From a checkpoint of a small mixture-of-experts model trained on Wikipedia: 256 experts in each of 8 layers.
Below are experts of layer 3 (counted from 0) of a mixture-of-experts language model. Rows are named router (the router's row for the expert), up (a neuron's input weights, with its number), down (a neuron's output weights, with its number) and show model dimensions 0-63. Each number is 128 + 32 x the weight over its row's rms, rounded and kept within 0 to 255. Numbers have three digits each.
Before each expert's rows: a language model's description of what the expert responds to; "comes before" lists some tokens at least twice as common just after its tokens as in all text. This comes from a sample of Wikipedia text that the model never trained on. Tokens count by the router's weight.

# expert 38
Description: Heading markers == and ===, line breaks, and infobox or table field labels such as Date, Active, Awards, Turnout, Coordinates.
comes before: "\n", " of", "See", ":", "History", "S"
router:107117192100144115127146166103112089121158182061061153144146075085125132170165166137155144173154106187146101134165104126146086077142169169173194165148090156089067111199154124200081172175126149
up0:120124094189129128094145013168133080130149085212182102130145163140121119085122121110141125103070158081107139075143138119112162199097098077084112121106149125161185168117109139119165115041144099
down0:075153157127127077140105146093145111112126208110120093093120040188118185185139147142158178112081115103077072120063113136150139116119121102108134129125061127181136116170143183146129107155131162
up1:117132090169101166082117141169108162077128056130158165102181222127113178135114117134126083094163159138110121095077148102153136160063127155128095117099095088141098155102115123135122144147109115
down1:160166125132135147121155132163103130130195144104073128129122088129140146143137133161148077134131149092215146074088084136133080137143168117105196129115140092061136140151095141199134159132095102
up2:123184083134103187089159083103117176077120082158187101155063164141122107114086138068072104104096168092106125121088131124105165140134143154076094094111116175161139127136094162146133146084134125
down2:159162137096115146115184061158107103131148133144074134170144072079152128145166158083121181117170106109150114117102080138130126151091118110109126198125128091089118113131094143176166171131133129
up3:168138114151145088119084101176120105079139138176159175126179166100157133124164181153125119163128092109143170146105087129138179209104117069135088181093129113135143102153097140115175065100111117
down3:105173125045147156139112143128147171164167051096117140116107104174123100127126158100165127139155117082125118166149112097134091181152095153106137178092113140090113118116090162151094059138083160
up4:157130127151139104159069090191170223059063126123073140110111209134152161089098145190137053065150148148146134122126131092111148179145163096127128131133125101121182111076106088092136147102081094
down4:162138128147105113137210082099101134119143068132124107145140128076104166125174145156094144172147117175108095055048062131153081155155148144121130140094139154083109174119143099143176172162085100
up5:096192154138125090118160141179123170183157092148152141103078137190092128142051120112152137104069181105051134066120101100144151123146123076107083125110118083197146123103120141176125185114096077
down5:100173165112145141083102128168133091153173103175121131121155108125144131111125125151149096124164037108103106122100165122132131110094204137107113124118107148059076081135125077161154128121173123
up6:081159102120112143172163137184089176125070072183155152099167149093044147097048081101134193096161114097137143101080097146070084146164087144125129082130134110128117143147107120101172112090132142
down6:128106060081142156091122167120153111119156140129149148087130076154136112092091133132115125148150135145125137200152153131175189115214117128053136146159143109147134088160109150105128103170162151
up7:141188036122098146148092120127144174146134077143158139070095170213100143130055124148157081118127096104072114145109181159089114160143153019115117077159111153103131114134119124113087104111081096
down7:144121202143128113118112074096140125071176090128173119106150105139081145166188125163125187156105116076152145128094104058136056160145099046146078173081205167030118135147100123128121118117148145
up8:178111071182056103112138098182104123040072116169153169156096218111132081090160149114170123104129103138131153156112172095123086162184112102070087118146122145169162142096111080121170108097176132
down8:127111102148142179120122135159118133121156062132150066158120119170112136084140161147130142135144133104072112159231121142089111090120115138189098145119189119131097097078207071140114051133172072
up9:097124117110085137123161106092147175119121092139106136167140189118092078124080090087157069041138138089170101165139123115073117135135206135131107096107160116140128100090136106092083161106110107
down9:131202133139142118088133070166132156078107081166104108136121099095058214129109153157130092149174127176121087141141134173104113097148171134092079165130132118159129124155099131038163114083111175
up10:154134102187147138087132076120087089109124084139159120134152078132102160123095128085096110148127102078133149085102143124152147117091137106084055112026113174133148197152094120144169080048142148
down10:137086143070125123129127166124149134152114103149082100116122117166075155105146088142144117109107138063142153134106103095089152182093154140165149127042145076077174093147093183094182095081129148
up11:150073129120111061129120096122100109122089106150085138117035149191123203138084170161093117089075088099106126130149095136072183115148185176121103130117156106111098101132107133070123108112130123
down11:121117139189076134142204130119208045111163148105115093153095147120130155151111151162169129110087108143195089162089153090116142117190182119138176084153139103156176120099173160123107163105171154
up12:114178118090108142153154084093150134127143131161162132131133175142162114111111148121148108110087123098129174133146086126109192193100161136104133108106104113129142065153108115099140047115134112
down12:134093120075096163151182118110112168111109119112141078121159102186088127155131122075117187107209078122121124170077087099123114140093122094097094129149093133116206160103138125129186122161129186
up13:115083093153129148131115135140116167148135127179129119130099116181168134078095158067068027112098080139145147142103180145114106106131096149124074133108113133077151147077107133108134048135078142
down13:190125093037118122114130116128129152104115101074159136113205115090142065130152090160180166142075158122097098107119070062121095158110140125149086126149100028134089106126147169110142153129069153
up14:161155152119152175176101130181091099162140155147137130137109134132123201146113137073123151147092176094084097067100143129114192127134121118097099126116131110120192137150082129174105099156154095
down14:066121147122107096154150130095188099134163151139111101084155126115113150084143141134130112136100159164101133119102119066072120136102179128119160166091091068051124113122080118088137119089164137
up15:152091085106119118143159054113091178187121113156128110195148127154109142126146167098100077101094103108146109148113140125098127141180155123050114128109144080126139128080112168094139152151097091
down15:130094132055073141165133128085128134199149102093134121147144127099159138159116116131091197123115193115101144097095101123156110161130105120142109129165125114120121133166104127163160175120147120
up16:135161123137086130091132096174159134095141098101105139084146144134069138083127171142215170128098113155100125108130146133047168151136113091128133172088137133147199170098132125069146117089099158
down16:138105141185173119135196143193144137099116081087103120176135098117119166105141176145130091124170109170114188074140064100113144115115158140083137181101086157117094119137124150121083112111129156
up17:130117039097096143152144148174068155080115099172148148120101210119141094105084065131083088091148092131098105166117115102091105159162147165086107099087121187133159174101131166051145126130116159
down17:089113098092147166077149102105183091126151125141150137166141113088146106103164132089127175134115173165118117142156096208162113108142166107052073119138154099162050088125149094107147132165140143
up18:150145110115181088203128077139114168096130116148132175162071172115051175117141089184129092136100107154123127155127145111128171114149156191114073102133151137125153144133133129144189162122081096
down18:170089103148075125129127134116158208085089118106175083164099078129162200138128151063100102098173168128085061189139135054145131089105123158090092131093133094096177149144125118107107105150118128

# expert 35
Description: Line breaks ending a date line, table row or paragraph, right before headings, table pipes or numbered list items.
comes before: "|", "-", "\n", "==", "The", "==="
router:107137177142175127120158186109124079108151169072097133132171066098114134179154166135147170172154130181152137142165100134160074073140158135163186151158114145101084116169145105182064170181139148
up0:107163112184093148097105129125134116167091116224205116129105170172106057139106103188092115120108107115089125144131156081179188138149099115103057148111163119169118167111170179100107147127161149
down0:156166164142199146094147172119116121158101161134117097111121118106123142130076143126134055168172056173155087111129128128134104112150146119107094137133160098120158167121081087142193137127127051
up1:078159133101175115143108062082104138122101129117179152099095135154115100083109151150117123156191180129131139101139091138114161149125097118118134156081140108152129132103115127175127088102145116
down1:130101167099115134094132166133108144103107143106115120126136066135182162175139097112133149139146104102148137132144176085116101133141111178172106110125087115129182162155126122162193129162070122
up2:058173101096098116137134110097142147086084107101126140184060180186144119176122149122133113137175140128114128146115129129101147140112131137076116081110158129147145103143138182177110139095171138
down2:150212134107078132106109152164096122129150104157089125106165095171095090130108114119144165124148088155092115146173161074104080140141131113144119125131081136073144129131106133142160114169167090
up3:162204081079127132165103118104169139123124102135144075175123159152125084149135146136108094106121182066081171071106129150165140127121048087090124117133171120156129117141137224118168116113155154
down3:222197131127155106055099130142059131071133106088072115138133070159147154103180159134057113128131095182085106188170116086098116072120159129099171156139089162136124132153115112109146121117125128
up4:120121090086101159140087122121105123110095117136139131109097174115157093111072149162101142064110101110113083117100184135101119139118088149095105144059100163160134140123089146096139142104196116
down4:073126141160113042137141074146115186134072076071134127138193176122158153141135165121170164124113068171098132156183083097116126147110122133132091205160084147124123107091102058076130115027093081
up5:080123152048131086211095099122133195107120114162161192127089097162138098130081146131079098110141156091113113140149179188126117162104123107112154121083121178156142151172109135108141160132160121
down5:131207065114125121085124147114105146121092112146093138154162095145159162114092148133081094143139137112096112148112095151159120172116167140138090157135154105070116130143164080106090154097048170
up6:103124121134055141120120120175215105121130094127136045159150104129079103121189120107153041189167135054129162147158121142100121137142081086118100133097120096162149101170090124125126057142128083
down6:103135143138157134147127024076091128090182115150147124070188151167115104101142179129140125121125116097054138169123138119056178153170105097094064108134158149156160128112108102080087103090145109
up7:054117092131150172111170112117182138140116098183188065068112160132059105124147152145094151093156141124130128139135156130126109140121121111084087175089139149097085116108138160097200131128132120
down7:089132173138101122172123115130188147147098138126095103110131142153174150161088143152089111121115091130164137108138119159126167067096175196111118155145145132144140131125051096154102128091092065
up8:089146134109143156143094113116159136121135126126164109094110185142121138142114082135161119153108120142162135070092096107118193161124098099139091129093088146135077129154112087137206108105171144
down8:146105204112171105175179091154118177139126115115131186170132115159166141082058140101109163173130126124103151120194153128135101120126173154157099146118145156136122143124103142158127085057204133
up9:127157090169174103123114106119160153141103100192115085037149120151117074070113047147124084075095167164133199150156110161175105106097124128113121128140172135108147159148121101144120169126128072
down9:106137117100105196169136123162152181137110092113158149167130125102174138136038100103143171163139118102119114151116121126129122095112085154070126132146156153139143128144129084137160091044110113
up10:169116137034148151139220121080101164108169140128168140110094172098102148047150116134141132120103104137088158161135164103071172154146137131102151143110138117182161116094107142050072075134107136
down10:138099113124114121136112112106157079173144149145092222122165086132150084117137121094176162166139127136125114093094117098091111134131105104144076122156139118115181158123149094195165144132203131
up11:109143051157150124115181139122152089116084096161143082087171182151073115080127101094098104125124150098150172153126082129141093191056101058134111109107196115154148100144142110136132081083132059
down11:130079115171145125145157144139151164144128091130163165116151101097117171098114100121108078145136189106081137181145077147153117110155070103074091136159142141118132174116152118132101124149096189
up12:121173122083110122137157128166144167115059110086199105188100125105172162104178135168142135086124167077064055095095099152085157132130173095074122151113094135112130084128154125128150118147115128
down12:139156120154137103188089159198168113162070146154130133136123158190167147108052114107142181146163148065132178157126167136138156169101121212144174142113127091117112083111121130138164108092136082
up13:200142077120153119154124096083176113090130099178172092149131112117101137087141100160090136104138124041073154142075139158191152184082101110088078146122130112099147147133127152152125108092179102
down13:140150189110160193157082070085093109139133118091129068131088100144176137125062136112098200118184037160083129137159145125131113132141151109156093167134144120140143131149093117110132178065163117
up14:146145128148110109183159068097105154144064075177116161081091118098164125155155165153142093088154081124071124142089110138101172125157133117084066183128093136147152112129129108100144107119156119
down14:175181170127183179126094184147045138135129191122088132114101138094141107151094106071121109111106112152163109159159163160135146138164148138125169137120183102162079170166097132128101131063104058
up15:143121122116172122202190103138126193122078090131135124148078143156111130096104171163113101113094076142093067079115139114116146155159104186133110117092152173127104146144085116127186106049137150
down15:198178170128147179173163151138105133139042167118107149146152085068184140125101153128111114064154133174100122122121070132153132127154139196107088113116136203115130123103131091130126172074102132
up16:169098149150141191083159095148161140186121140192181089152065133160128139040097126134077070129154135125146136060098106132120170158085120138114102111109146104138154116084083161128135108035134090
down16:085114111091124112169093138102138125131119088159102137107141113179167134130118068102160193169221155138122139155116139138126069080206122154173141111136140153095127092147135063121137164121055139
up17:162121088094093124175121059168104125075066100146146147153126166111217101105141197163111139086134101087107147150126124123142198119094093200068124106078137135068117172152064120095119212148131199
down17:131108139105190119140156095133101093143104131129076170072141172132118119114133146108164111182080127158156135139156155114107089094121108149084113108129154096184050159140081124121127138146077118
up18:127062118118151126128089096196115116171113114174130157163093157114101163060142099076122092109092087130054102123147168124128145143082109150076086069145138100147143118092107126107151096109157140
down18:119142100104104148148085172171151108077153108089117082133138129097094101136056109169126105188137111147171055113120131097215172138160122129158095129147142115137123158154136133107182119119144154

# expert 30
Description: Periods ending a prose sentence, and combinations like )., "., ..., before words like The, He, It.
comes before: "\n", " The", " He", " In", " It", " She"
router:135116161133198108112078151133149086105065128096090134132111076126092185173172140130166139142084122173152136140169139091144079109101172170169153126160141178149131153154160095216165183124075181
up0:130137097175064057171111114152113123081054107166159193104111141133119122158124076206135117010086187149151146068143160134137123169146148142151110079118165122102114157069115122145135140108090163
down0:146101122109155159159115196154067161160152131147106179156217137138086130097100114102080173087130165150147124151148129145175159130114137114185141096133125161118055136121140158083128119084158175
up1:124158157136132139165097121114170186121182115168138065120110098148088131096138118151096095106175110106076085085093146155190162113146076154061108166098172068128108130101129116141095116172090139
down1:150183087163176082115083158193204110117124095098062147123138205161113166048104167096070155075115159143157165123135116119132068130105111140167118138106137174090111142088079156118114094100135107
up2:068134130089091150140134103099193061184177137157151120131109148111144129137102138087150106108094080112120116194134173174116109142167122115122123136124151153132092122159131167143157148112126113
down2:149082207059193146141155124164147137139167157149137119208110133138131127113018080103126195121160134080130112118151078171143098125096160142111138159102113124090102198143105158105105104117126199
up3:121151149158143097091046129126135129088061138114127102137134194151131127152154166169146177118089135157139142058121181080125163184120079154124134118097156132215156105077108108113152150078056128
down3:136146129162128113104157141167112103124185140134142139088165110088122079106205124100090122113178118126131108121141129149148163153159083134247114124172157117151106055076151109122157119107122111
up4:075162100086082187117123142081132120106132120184183078101124142141129140138096100104088142175157125127110149109114058114083126102072122122149112124112062065149148144106087163137163106164176114
down4:080131172146110181191170146120147140130116150107112148110197097070141149197069118083141121137130112115118180173135099114132129082155164174077181134157152099136102142126113188152169100172114049
up5:107139057171108146177088127100118091097085145111139149135102158123095105086102119201124187065086138143097064043064111108132191157104129096091131059149120114112151146148117140210123130150135147
down5:062148119081159080103151142115138114149174167118137117121171136094126091119161110155142127140177124171089123079117131146104169134159166151090132131117183143145148159163213168108143111181117136
up6:134153119189160131134089136144144067080093121099114133128085164174130128104161153189116109073151171137126154087095167135143096132082133073153116067141156075150158098111170129163124154114061121
down6:084128059116071111129120145149093148106159115176209170133182171118127084077137126117076168117172116148160124122122121133126157150192110123191126125124116160158138130097182073073166155102137118
up7:121159153095187128074139151133121121138118115117109129113116112172081170178148141185127156110146127107133176103135168098169105126059118115133149102115112127149107152150092129192132141030142152
down7:084125095141069121149121173128128127069157114136170071103163120110184095130172093131160069165166119112160120169154111168152159152166112149175081126139136110193128097061124102072092133138113156
up8:103150097114102097051051129136166080077099150164169076150103167133107141138168096133116046134110135132165130103084183118113110175146133144148092122146173160120166110023077092115143112105108119
down8:151112127171107135165138162146086127130148145161132155159127136135106118091142138077088182094121102111133083110138137147131129140111129115211128100165070157123081142115169115144190156102086131
up9:113135127167086088146078135129137085078131139149101122154127132088133120121166145184123045101155108140125202095158108094151166150093102158133128130166135122136195125090059136091157090147119114
down9:146122149117154134117165164142164107148147151108152071148102140151139085063111097055088140186174153156134118110173105169133163126122080146142115100185124083068080170156124149109126107119086127
up10:092158079157131114137087123099186117096114129151145166124138190164092132174109088135142152049111120154144180099096211093120082123174087095148140104118159133135084127084123121146137174084088108
down10:115129100180166105169165136136100113133157134188144198155167165105102109098109122114060126071148165084140083153123141129115115149150124137180079114115117138163108130083129135113180141070136174
up11:117158213147131177120100152117155158154116115127103107108162061111140104123103129134120188184187169146145081072098157115126113109140131144128134130137149136101130107171133134145131124109160086
down11:161135133078137120151121141112148141130134130082115108134176125182106100115085123112129157108165169134109121106116101091129095042127095128100177131139126116070127139177131125195076073115175067
up12:184115062078113098153206091132119113184149112139149107104164111082107103091081060074086173107097144127137178165126098143115131120136132118096095141127111142132106162141159150136119177165158109
down12:099152107136125081131095150141093109131141160137130151109105165154091103084126071148119138141111137180158110109123132118068204134142083124123182072127140170099186091108143118127125118169095139
up13:110172140190157153095154127183130119111105168099124186077130120087103166130126112119107190166143128154118179096125128101143104133102134083125105113115153112156111113157123091167144090025151156
down13:118128057164079110134140126154158128117128134147145083076112123129155136089188152111109071108125114116157094138158123151159155178138123142182091098160120132184151102044107129093125154151073156
up14:137089194154155142118095130103159137090069091158115085141117118132108127117151073133105107138121119166148073040090095122109093138135170143138120127140214131108069138095145138145154109071122139
down14:145115142158065149123161150155151127096136157160141156121155081114146138104159132109095108138132104097144103102117112164147164150110114116175142103175094088132106117108130109103125131138067186
up15:124102109120116120115159143123102117043090135100108144093107166137142096151151155092108172056100193127193176090145180112103116155100109193137129127118094112147153125185055130107129160085108165
down15:111159116183114115149100105129146095117181111137178143080179148128154088128147113102136120118197093103121131154121124129164126134175122107205047164206103128202053056096099147108131079122151051
up16:179154175136114134102115118160152107180181073148140080103179169092108122071087103135110110164159101112134127129107103164122207155103092011134136110123128079152084082212126166142116083136192111
down16:112154138096106185128115109125150104076149171095128145120103164134125118140063120097129165142172152115119156144123127192131132130106100081141106105112116084122142139139164108139174130132160052
up17:177124113033136169126169132122095128146204159128129086102140107158156118162113094076122151158131109109104133139109125164143097110124133097097148155117069154117095154176147105110076137199139109
down17:155124154086180171126124168100099139152106130077114177119121090176093128140112120119115196171117147164117115120096116116105140090129150117126146142113114155049119160186119114165113126122181124
up18:156138138123164096092086101093154142142048118098085097143129104124089177073153152112124146166114179142142177086166133141138118169121104202103126127111179163160162116110147087191143159091108164
down18:114119127174119161135146159117134131109184142128160139097127092062156125150172118123143079108145119083105090120126121157133165172136101112208090106173112112204084094079136137084125151150099166

# expert 60
Description: Semicolons, closing parentheses, pipes and percent signs after numbers in election, standings and census statistics, such as Votes, %, W; D.
comes before: " |", "\n", " 0", " 1", " 2", " 3"
router:080114170147161089110182161114081122161124169077098165150110091109126117177146146155127168159129134161186118124141120100149103078115178147176185168134094145071090163181167109143054136162146145
up0:133187170109086184127078095178095151121124062149177112149154139072101121095118124157082136131130162129156113106143100149139161128091118104097148061140112090173136078096113195118119118148150184
down0:117125098158122132137127126202134147098124204131073155175163105143111141147215134156173110162157097067219138085112072147158162137130118157136168111174116100135073103171108155161100135160115120
up1:154172096162142129036157134122118154150149119132145123151090215183108118087116109096086076052142190095168166126133156077111150133056141116103086147095158145111132118121161121059126166104118143
down1:155163158168108140106138104072129167093138125139185138157124128154129217129080101137145156182133088166178129119118169059123148113060119077107110154140126150118134122078223126142131142163075165
up2:153103120095078104139180100123095097127084123133167165095170209124104132082089101132016172063101075096162111123128144102176111169176086138079060117121152149064056153102129129094118141109121164
down2:149101135103182116114135094116108112150088136065109197059163126087128162149166092111129174134138109094170170153105135084100145158098150135160098173146139155074143152150172125087136125093167141
up3:156131107135163109111086130144096160170148100157129145125082121224138092148115111156145040132077080121125151112139192131144091128117120157072127114111187137109094153144126091067129152091130107
down3:128140098149086141094130147139066193091138122159167139132086133121096164122121132149114117186115075080193121092104127130110135117158069131151133110176124128137100120102121142168133171152109128
up4:089135080064205173141146134138126117181118121119207172134081129158114112134086120165097132166109131096103116084101195144195129129116112114081083143123173167100124144159115121086087105122088118
down4:155150131116119172091157137138088059115128167133080083070151128169148139167192136094076113153158066086182133108121076093174171124121148127126187121137080078079102136157122118107149140163126139
up5:095084088176092080154160096080113161120130090165131179149130178112123051161107131142161165060130117132098125107203066103104161132131117160115109125137159122145101148113117127090086129163156152
down5:202154162116146116116138212120130110107141129124127111169103151103093133134165142195172115118087128128042132139132181170144122137077169138136114174118158116148110138188165164152106172204183119
up6:097120101114124069100097086137160151150138110138188146138098221110122131090150131112115103084153108158150080157154117092082139123147159121131121188060118128089144101091153127125108074118144143
down6:131124110158111115192130107113086119184121123138149060096170110183123113153155082129134105088217120093140161171124121150119093167030063137093097158113115109132126117118163124138081091155124209
up7:180116148106162100111116127151134177109100144131094177147111165060208068106102107156136107130105143126129100119099132120104108131129130186092100110154099176108183114112072127123136118110192116
down7:084098112192147127175134103133163120110142129121101109141139154141144091095116148179132151118126157143150093117184089157090179046095118100129094119122087056163116131116143122113113110125157101
up8:119156086098082151113127102158158103090135093164162119144136155085108127142166134090135117107181122116117153111087159088112198176137089123072109094113128117123167100115106122066162085127165088
down8:134199158162166140188132106196104121139082126117122088134112132153127168127118136139105146088174119130144138108175085157121186166070108116074108135099119138103108091148194165093126121130116160
up9:093147121124082150115109091144132164085122100130149109166105178102175105099158104157072166077162078134115104121186111097087175125111123072106123126061124141085208128107166128116112104166133136
down9:140138142151098133134131128140120182135099131154098101172100191145101121107119174113086086117130124177090108114094141155081088134178155107172128131117170177123155118096185101103142116131092131
up10:103133124089053092129121056155152171135099105142187177151114147118106114124089135092112087118101188095102104168135203108128158168152144189118110130075146162092122164093162157052066043083121120
down10:115140105219082132080150168096109068156150169116103141127107171094156128233097159155124113123119167085145139123091146129137104119127091159138184210108137091082148123108150067134079112079151155
up11:103185094113099122117132122147192108140080143168203160059123124149112154113133141109091152126147092086095151127204147127145174149090114073072129136146113105099099175173137116136146034131095132
down11:173108107111127193157190096140148124145200142129162063136123086174067157137078135159144128156123130155134087086140149198133138104147095114124183109104123158105141083119104107142129188133109109
up12:112125103124125108173118125138152179122147093126158137098097081192075144115132090116128094117073091090142110128089186192149137130106141162087091136117165142063123126114141151107149084103139091
down12:139100095144125144077161139156083125102138143152093116131159151123108159190118165169135138158124116141179118118131076111173173125140123137108160145100103094106123099072155148123169106130022108
up13:117147175113083091139087082172188131173083074163178162131158152086223130117145133131156112056133106118102106119185159147111155154083123148108156150146132153136086137139154095083138107148163120
down13:167066169122151096097127181109152130150157153149123131165089102054099161157098124107179109146182161184046150094137167127161191116122127170130134146121171167142102093129096066123099144162163125
up14:155116115154089101193157135126137131142159102156165075169145150178155108097111125144100060034119126071195175123100155123109181120081120107100114134115130104134143136137097127082105165103089103
down14:178172151161135112129111146116119159149082181092098122133139092163132181132112116099130092096117067140113114148144144150176132100138132117056116102162132145137120147150105128172126143223048129
up15:096146114133106139157076103111148163136125121136213164153126156151108128075099115142131134149136085111160068152098187138086164148109109141084105096085125131109190134126160120126118127090067090
down15:153107140103151201098138143149107135150109154125118104133106189113150095176074178098095106086161149128153136130140102090138111125132118205182141169105187154068141090087144110144039125118096212
up16:112109116142083090165174088142142144190119116158207126160142184160114163098061130155091140051149152085103115090100173150100153149119123100068085133145167120094064178165159146098138071122096163
down16:164168126129119146078112124104123107135109180159125168104182102084124122145148146127141161140184091110167135143079167137100180157076127132141110150161147109078122122142162097145092170099131161
up17:168158080103130230062147136161108151090112119173196145093169134128110079072099108101166123098176095164129124163122147102161140117090080135117106098092139143139141088104110189050147088104094136
down17:163175117098191147102131086159127126098157176124127084140135117140114203134125140059127145113161095166140113157095167174067108131131158130108147141124095144122103089182154160074130126211170151
up18:146112117138108133160130088192153104136156093177135151167166153126178188078157156180121116102104112152096103113163120114112131124129106118110121121124134141103111131101111082149184126088083031
down18:124113157112127112145125113180132132134149101167155176127128092132122130142141133132142194170144114082150135155153070117093116170137141162066076151089120125145145151100078133111157104092203086

# expert 58
Description: Linking words as, with, has, had, including, became, such as, plus the -ing ending on verbs, as in starring as, with.
comes before: " a", " the", " been", " an", " well", " his"
router:161124143107148136063137147099065064145058140095124146170123086156163174154108133136138107154183124157104133146153089154116080102119145131163174155143114163159117121099068139157103138171083106
up0:152117144153061128120051106110135142137179117149179135160117202104165176143084156111140139129142061159084148093126175108115145150102136060130131067091138135114139147099135107137139159121109184
down0:104105146114158170155165151129065112194097110088181147154141163081132134152151184133143118074094109154111072178156143136177128118092061156166130112078172148168133188118118152108074114104136144
up1:180139127134130121125099113112136112158152098169177138139067193100132187130136157142146139165131081109125088103144148146113166125086148146068071126141163143127080200139105048110197143157077165
down1:138165111146134135097086136132145206162089117156186124102127165118127144103143129091074125135153183109148124174136103114140115126210120120069145133117213128129099133102091130086110143155139127
up2:186204151115138133106133107109134077041129130113175095155113103062139118191116143058127031159140057065131145174076134175129117138147139128114091146114125108164172085164150195147163096086149145
down2:144138154085119155173132182109094186092139115093109096175112117150125159166108176149099115186131133135098143118080150144113094189145109088146109115108136134084119205187138154137186052092199129
up3:206067079166191145093130068096110169173151130124097139104068159191149167092161101158124128081155151108161207125151096159120116126091042135120140124091137185164163186073150117102151161085087165
down3:093160104139210111101172131124096110094181148086159149114186149069120142145131099127148047144117078099113134193141129164157134095122094136131149099145169098122133095119184134118102164151126092
up4:189082046115138122104125070127107105156035101121123143126147114153133197093118104160068141127113118108133171127177070154118105175084124121113129153126104144165194139095175165098161160096119161
down4:142106142086161126151188136167116114105137137097171108069178179097111117121151138101107142096175099112139096149140072136122169103136144152163163113126113154141161118099134081157146141133116114
up5:156111152126109131137110080059071123146093098120097117175064120182169190122119100151129164115151096101110177095136132120100133156140096164109129128077099130109148127094120090111171122065129135
down5:113110152148161135144166174154090128083162122105169118135119132118133103106094103147099109095113141141139131114164132107165124056091103089187194097151135109136160093078192103132105155106141118
up6:122127077129101126177161127150153151122039091124146141133088175096125113111151137143029128121090175087110158133166144122118134181121107123088107120089164134111122138118178138065098131133172122
down6:162192102071155092099111130131110144152117142116149122161134150194154121145098146101163112153135083143129139111153154119156161175174211163159110147102184144079111137126067063139166126067131064
up7:180072104089136075150101144132137137051112113161159109096083157108138109155113142115140195146000165140135091131072122048128160144086104134120141086174128124085163129140135195137127109098166116
down7:080141104131205142088095142118208105100153175152139111167124132165141092122090105150185142113173142063106095100131055176115076131124134150096152103144101099144192085127175139112085140141110113
up8:127088126113102072108104126182098102157028101118142164167140106145131124081117111103090178126122127127200199173127134133116132172134083106100083070098122148110215116120101129089184181106139096
down8:154160155146084057121111129144128124109140149140102113166096127099078106101156071171161101091151092143191136127132108138191132165169177162107085102132159082176129133106112117118142109190091075
up9:107143193123114134134136100078069115136096097129155136147100111092145125107066118139068051104113108104156128129120119146119136118115164196116145101117133124084166104113169116078140101096134134
down9:117172145045182114150170147115090126103150131168140158118182122138086050131152138129119171076125085102123143104139132130141165114148159112100181120163113124181131120128145093147137164083143060
up10:173132128134140104081099109158178078129145125144127134133144188107090147134097026111130120168133077144186171182048119167146163123110170077150096135113128129135134057117138154116077164159074137
down10:141159143101092168106051167117134150186065147103088167093158074204094124117107121131119114145094161148116136075084158172182130096104157101122155116114143150085085059159151103091089131130166130
up11:192169107105146134088087098118105074097058122162143124182087132153116172160088125152146065152113103122083111166096098187106117136119141175146108112135068131168210085136138184096108117113142112
down11:102099050167195161152124188164109165078169167153101134043133126162155129104108128146052144137147173130087151126137117177068094168185081125122099095137055107117149143119159179127135133105091134
up12:165065089088139173109157132082067140135101122142185081082154154144160137062087110084082134112085131154144114184128158141078115125170104141120126106107113131078138155089138160065119211156071175
down12:093158062122192158088135162172152099150162142133146158142181085132118115101100133160065105085204160045067101155139122165105095123124137165157071083107132133171150062135091178127108104134044095
up13:148112083154167143089181122163141122175192109159176117109150160121110180074118074103075102130114066125194152178095085198159166111117135153126107142070133103154124095112133129135205135118137127
down13:118109116144085132144159162166152182131182142105105131130144156151134167104088135146121119116132128133162152101130051116079234132119136168161114142143106155048134154148094099093118165098163082
up14:191091060133085080116119085113079210057147117161124155149104170141055100151153135084159180107104085121078171156110092098136135166172134115112135097148168194104162114101145132122193062205092115
down14:196165144142093115123098121143082184111100104165104119160100145178139166099104123163119131113134084115102191185121097184096078152179108177141093101117147063106090149148141094130128101122165113
up15:086106164104168102132076129065171107181141119170134122112115096091075133129136088140110128106125157116140117128132035136124135146168131133139142147119115149199110084097145141133104089167147098
down15:095077153147143167095154072106164058103145138100154120062166114092125065140196104096135142162118066113136130116094155120076131156153084097108165117140133158084116107118111118120134148174117147
up16:168093094106097091080117114191100116135104134124134120118133113156112125043186117072104146118110143053136210091157058095127094175098096104111131157088105136197188122094111108091155117115143172
down16:136141128138146063107123113137124151117139153151088132164180177078097154136156095165157102127162112124156125148101071148182118173145152161102137106123160143150160142131131113107128134140148087
up17:173055083127131103178142106128082137137136111169142156093147090123081145106121088178135146091116138129127206158130056170146123171094146139122107117140168123120116143110128127108172087137086115
down17:117085120159132146120139157103152102146056108174098136118097147109189216144143099114162120157106113134121097189132137130121118152142152191125140173115082121106113161136153097103148122159139178
up18:100105120161116092130125144117177120181087133135152120136115123219054101121118110053110131143150162085106196152141111149187131156118164103141125080128136152093174092077098163136138109119066080
down18:159170113135107105065120135081164087109154112123075118159102185106092107101154087121156113146178055164123123150169096154100079132107144146091103130151180088178148145123105144163174126167087154